From a checkpoint of a small mixture-of-experts model trained on Wikipedia.
Size: 13 layers, width 256, vocabulary 8192, 34.8M parameters.
Experts: 4 picks a token, a softmax router.
Training: a variant of SOAP for the experts, 3592 steps.
Below are experts of layer 2 (counted from 0) of a mixture-of-experts language model. Rows are named router (the router's row for the expert), gate (a neuron's input weights, with its number), up (a neuron's input weights, with its number), down (a neuron's output weights, with its number) and show model dimensions 0-255. Each number is 128 + 24 x the weight over its row's rms, rounded and kept within 0 to 255. Numbers have three digits each.
Before each expert's rows: "comes after" lists some tokens at least twice as common just before its tokens as in all text; "comes before" lists some tokens at least twice as common just after its tokens as in all text. This comes from a sample of Wikipedia text that the model never trained on. Tokens count by the router's weight.

# expert 22
comes after: " |", "\n", "|", ")\n", ";", ":"
comes before: "1", "2", "3", "4", "6", "5"
router:139165131143154112159105143124146117165127095106143113162132167071115152147152110134154140126154118108167094077132114142134139165090133173113142155112124106109179167110125151129097136128101140128145106114082108146148132123154161094108097142089173129120110112160083103090166144137143123134090166091144135167137131149166101120152164163126128124118127111157142150136099115146071117145083155122119133090142158139084134128100139140073135141108115095095152139090142146119144083148108119125106137166124129156134128100137105118127129109106123150100122127179147105150120096141137144128148102105097174127100117141167138102094096139101117143170133142145148155140114138098111088082120150144063118133114126148147105143132093184157126117158112123136141121163121117095117125158153133
gate2:135164123091156136111131119126152136110139144131131136127120149115143091101126129139170107191121113131144150135120154127151137140137121117079140134127111154125162107128136117156128141137111137124103136105099117122101131140098122157143134115155168143112131102115065085142091113073137136125095133109138087168147118112125092107111147133137103156112134138114085119136129139096095169159128089134087117077153118122091144118159129162135086134140113101153155137134152108124036114150130108120144134130105149147123138150077111147135133124153123107102118110167119156139110064168108157159115157114108151158136112158113129155095158122148134117184045125163125159108156138129092140115128119115104122120112157108171116128078083093110161124110135142138123186110121156154118143101137102
up2:126145159127122120153161138136133108097142131162147148134135128114188137117110119123131120105167162135124111098120127088091130080111102163154157130145159109132108145090136145124116123085170108160130104165163156151161111124122133094091114147097161133120106151168110068151168127142205118143100167205092134118130089111120123132129139161114136131130099117121128091127129141154115110103105119133114087209127153127148121107097121159087157136135126118097105130146103134119127115115090143111138115188106118151120133136131125140154113133148095164135108131132107092115131134155076099135112128109154116132134157152175137094125134080143156078092131133152136099138131157156129143113105115144146145108134121139131120140071089133096097145101161106145114099161127118094103127122105126
down2:118139110119102131123117149098159135130116102090125126092162084112142090149111137122133120157130145124161121114131133137116124125137110111159133113111131130093174092133114116138135099159117134125185135099137117160168146174121137170139088113192077084107132098129139109121110096145087150125121123055115120125123130150104151143183088106117112079126146131108137155102137135144126154166157149118114159150161092161128167126133148095134171131108114119149150108142143140151149145120154121121132137134130147117141142129136100117121159106086143138169150124125173136130136135113148088123127074075145149109131142085145164144126127146171090133156173078128145117167154118147128143155119179141130099159104119149113121147154170119099138157167115155110151134098093142131157146145060141

# expert 5
comes after: " ", "1", "–", ".", "9", "0"
comes before: "0", "9", " |", "8", "5", "6"
router:104097150116128111131137106122165146150111124100122101095144092127108134133121097111157154156101134086062114144144098146121114100116105117130133094109112089104152111115097145113097161096110122099136096096148101133115142114149139116116142138131120139132110165135109149165129150091103114150141177166148067101154078144146134160089104081089163112114122134158144161180097139131152152120143090157140088137139091149107124169141161096142140110110110134097166148156170145164148160122124110088151105153161157135136121103143147101164162143130116138116130120137144089113118159158177078119129106102099088124099109139124101089084114149141105147149105103150110106130151153145123125136130137143129145145100163125107098151154160144136091108098115110091121106152102100153134105114108110
gate2:094133111114131121128121123127139176157136162143108110097133134112116121151147117118096097137129116130086126101101160122109132128076088114152130140144122100109131131145092167130132117138170135173148140107105127084104107131132063085129089120152099135102143137175073151101105140109153141127174177122132118111139114105143116162124166117118133158130098159111135095116092140121118099142136112098122109143122092131155127149082100110101092107128121192121142125138095143123164143128120120133100150103173077158126125135115149146135109123089110089125139151161151133125143093143160126105133116124082144155135156146136159175147151082148115147160114082173069133106128142089147145110126106145099144087122109095119141101167145101173166113096120150133119103167145144125098118097138150
up2:126128118098114111127113148152174114165153125112146124126111124105152133083109097165155091162094120088126136081122168112160095172098159142121113129106149120139131103106123104088143132153114116140119148124095106153094187149127146148161098123130167172154143077136141115139124133110147115141115149103121150093147131152127125126192122098122071146135136117103149105131127132136133127158111157147181109099171104139117126150166118088114169123147145081128108144109103104063119144085142117119184140114101125158102115152124097101109144122117114138148125134144118100170128179122149151115129138206168148128141113120054133128144132151142156159139131145124140109140157116136120123105131115131180120137134168152133144103140107134134155110130108165144094157118110096159132114124107143
down2:118129167118102136151141162146119143178113129138129132152112176105137136146186120109125090072160111166130138123137123112156161095121091118116138177125106126100127091126111163174125080099120124218080168116152156095123133128095123123112131149085146081129133155115137180110169167174095090121126149143126125148136138162135162131107107108126124164149091116101102135087092111102118123154144127105165113151138123140100126143131100157136110099065130136115157131176120122136087133136069150145134128134144068143142142141104146131143094136119103129145113147154165155115110120130118142138116101148135101104147136135148092170088114092111129113107128107104077145077138122108106133119134113135118110124113112127094139096131118121149145114134118131111130117124126145116104088122148152

# expert 4
comes after: "1", "2", " ", "0", "9", "3"
comes before: "0", "9", " |", "8", "1", "6"
router:120077142140119104085126147147128170153124100085100114083105100138100102094125107095164160139122125111122124148166116132142102140130134128113133094105093108102179150109085160114174150116111106088126118103083090151131123121141121126138126148138131149153098143131103115153106139092076109130129115165145113102158108155124108179094099091115141073098135103135121127136107140122131175112147111137143100135101152141104114148149159080148150130083110169138149144131119158140172161154087100092174144148128153105164108116137128118163140130107118159110119105144113105158118157156163099103109109141125098105109115130179099110076118099141103140120142094134131104125112119131130119121132108146142159168107164132135122141163175136149096095098116110091104136155104126150173111126126105
gate1:135147153093110138125144102147104133159143128130122112084102115161070103156120125193108112122111153176137147116090106106129073168174151137098150128128136138126105147155050103097128108128134130104144133124090142114133163117120132104128155121147128130117118155107099139086163113139128134145096113112116139127156109133154138139114152101106140107154157117130151056085127174148108092162152114113147096168137126146127150127165155155124153150147115138105153119094159135099132143127107140103132157124112144145117102141130122152131160123134162128146129126149128181180131152099156178126131115140145091111175149131130113089122127127152120161104121123148121076117112107106124089137080112145165111163127183118133113094091117154147156149148113156119102118075112123148152143146079111
up1:149121140114161154164163126136117124143167123112110116104142126142125119152084115133081142118074138148139123087109119147123126147143139143097098162106164095127094204117142129102122110103110156175181123118144182127130131153112130126114120133122186146170105117144111121085125138109156127122185101112117100089105087122129129125128140080128125137142121125147104099176125103126121109164146130142119136122079100131126142159119113147108114134140121135130141128122152097063121114116121096124095167127182133103142124107107151141178135130132134167103156097105138147094119107092125093122106146108114097148144133139128131148103110145121114090140182147110115129140141087107137153070104116134109147190106117172144103171144122139193137126090162138159134126155097129137112144127153111
down1:121097120145122096105109136144135130130139142152191150108152138127106166127109085198104146136128140157097142156125099122137054145134120112101142135140139148144101137113134090110121099166140171128134143114134145120115128120141117164123146097132113159094161125118093128109114122126118109131080108173139125151149098128132151162115101129132112147146156110142154128137074176120138109122125124106151094123101121153118133151092174145158106118173095116141162079101138118092101175134120143133124108111115137106124092189105102096113138134130065129128135134198151160153118113107096149154129084097145137097166161171115105139156112128138135145093141146133088151113121118100141131158124120133078135140107081136150150128127163140106147158157132168163170112175131112123128117137108133

# expert 6
comes after: " |\n", ")", "0", " —", "6", "3"
comes before: " ", " the", " —", " \"", " +", " N"
router:127123125151087128118131103098067156132127116159149120170078144153125082085137124132104087124116135102125124114164132108129151124105121101147128163111125111127120167151103132149128154120111128138156092112125164141064164115131149138109104135158139117088127100120170157085146104074147116136131131120131115113087118146128140166101142108086137139129100118175077079088132125125165126139125109146118094094168158134143158104167101108181119114131142089113123133145138134115132122122145093138107130134131173185144150128126163149155154125121165119135123161099131093177133092155141082107146128133116120159096128127108175122115162121097182098133147133131139151157164097126171108089142136130118130095133176147136128137131124073122143113170170130138120146151117122109127115096139144
gate1:111142131109141123101087149101151096119182093138146139147130107081094138153108141103131116125123109108120078114121137155153173170169089135090128122130115099119108137115119120121135130119091130159060139130110164139120134171123085143119139135125192161172162095147099110120137119121108133132123141102116114140148131158163173160098111110166092158127083120135108148167136109121088083169150095107136152159138147139095113125138137116168148131132092116136086135153156132128145126109098103130113128110157140140112108136103131138094148171139083148137137141104123161120134105213116138135147122079156114125161142115099106173138135150101104129090099147114103141115110146095177136133153170119147143113125139123163156119112102120129125122120104171115167158098140108140142109110099123
up1:121125117149119144138192104136096120149143128127089123147114144173109126136141157137119145111114115134128148128152132093075142119109138125136117132153121123135108078099126117119104129133147145118155111140141104116102141146126131143096106127135084101099120179095163134181128106127114141142127122177153115113124152114137097089124118114114148151148134110136112119084127169148105148179124165149078121084120119145154134137098132164122146137062138110109170137134098138163111074125156149131138130107109113100134132099171106159067106143135123134150131129156173177147119125103151123125090138161094130130104125135175123107118095143183151135131139179158113072124146108173098136171163131126114111154130095115118125121144113098107135149122159070187104164137104121090158134137115104
down1:103103080141116147126160130092137135117157077129103117143125137173059126133137123114105087145087080115116142131133127099124157140118085122116115128119147099118104106072159128130115122171125154109116138164141124176106106165118120155093121101097127134131181115099158158153140114096145098148095136145132143121139127156094162119119131124162110117142121105156129092108111123098117099134140138109124129163140121170105119121092134110130159152076113139137133130163105151128138086122142150090100151137125139077100184086154135140131109180136109116152122150105142174135104114168086153176121116118062142120125130128127105153102133151140084149081104149134139106096147157102124129179120149107118139121122120110145162078144106096111135130105128120130148128125105128114163102177143099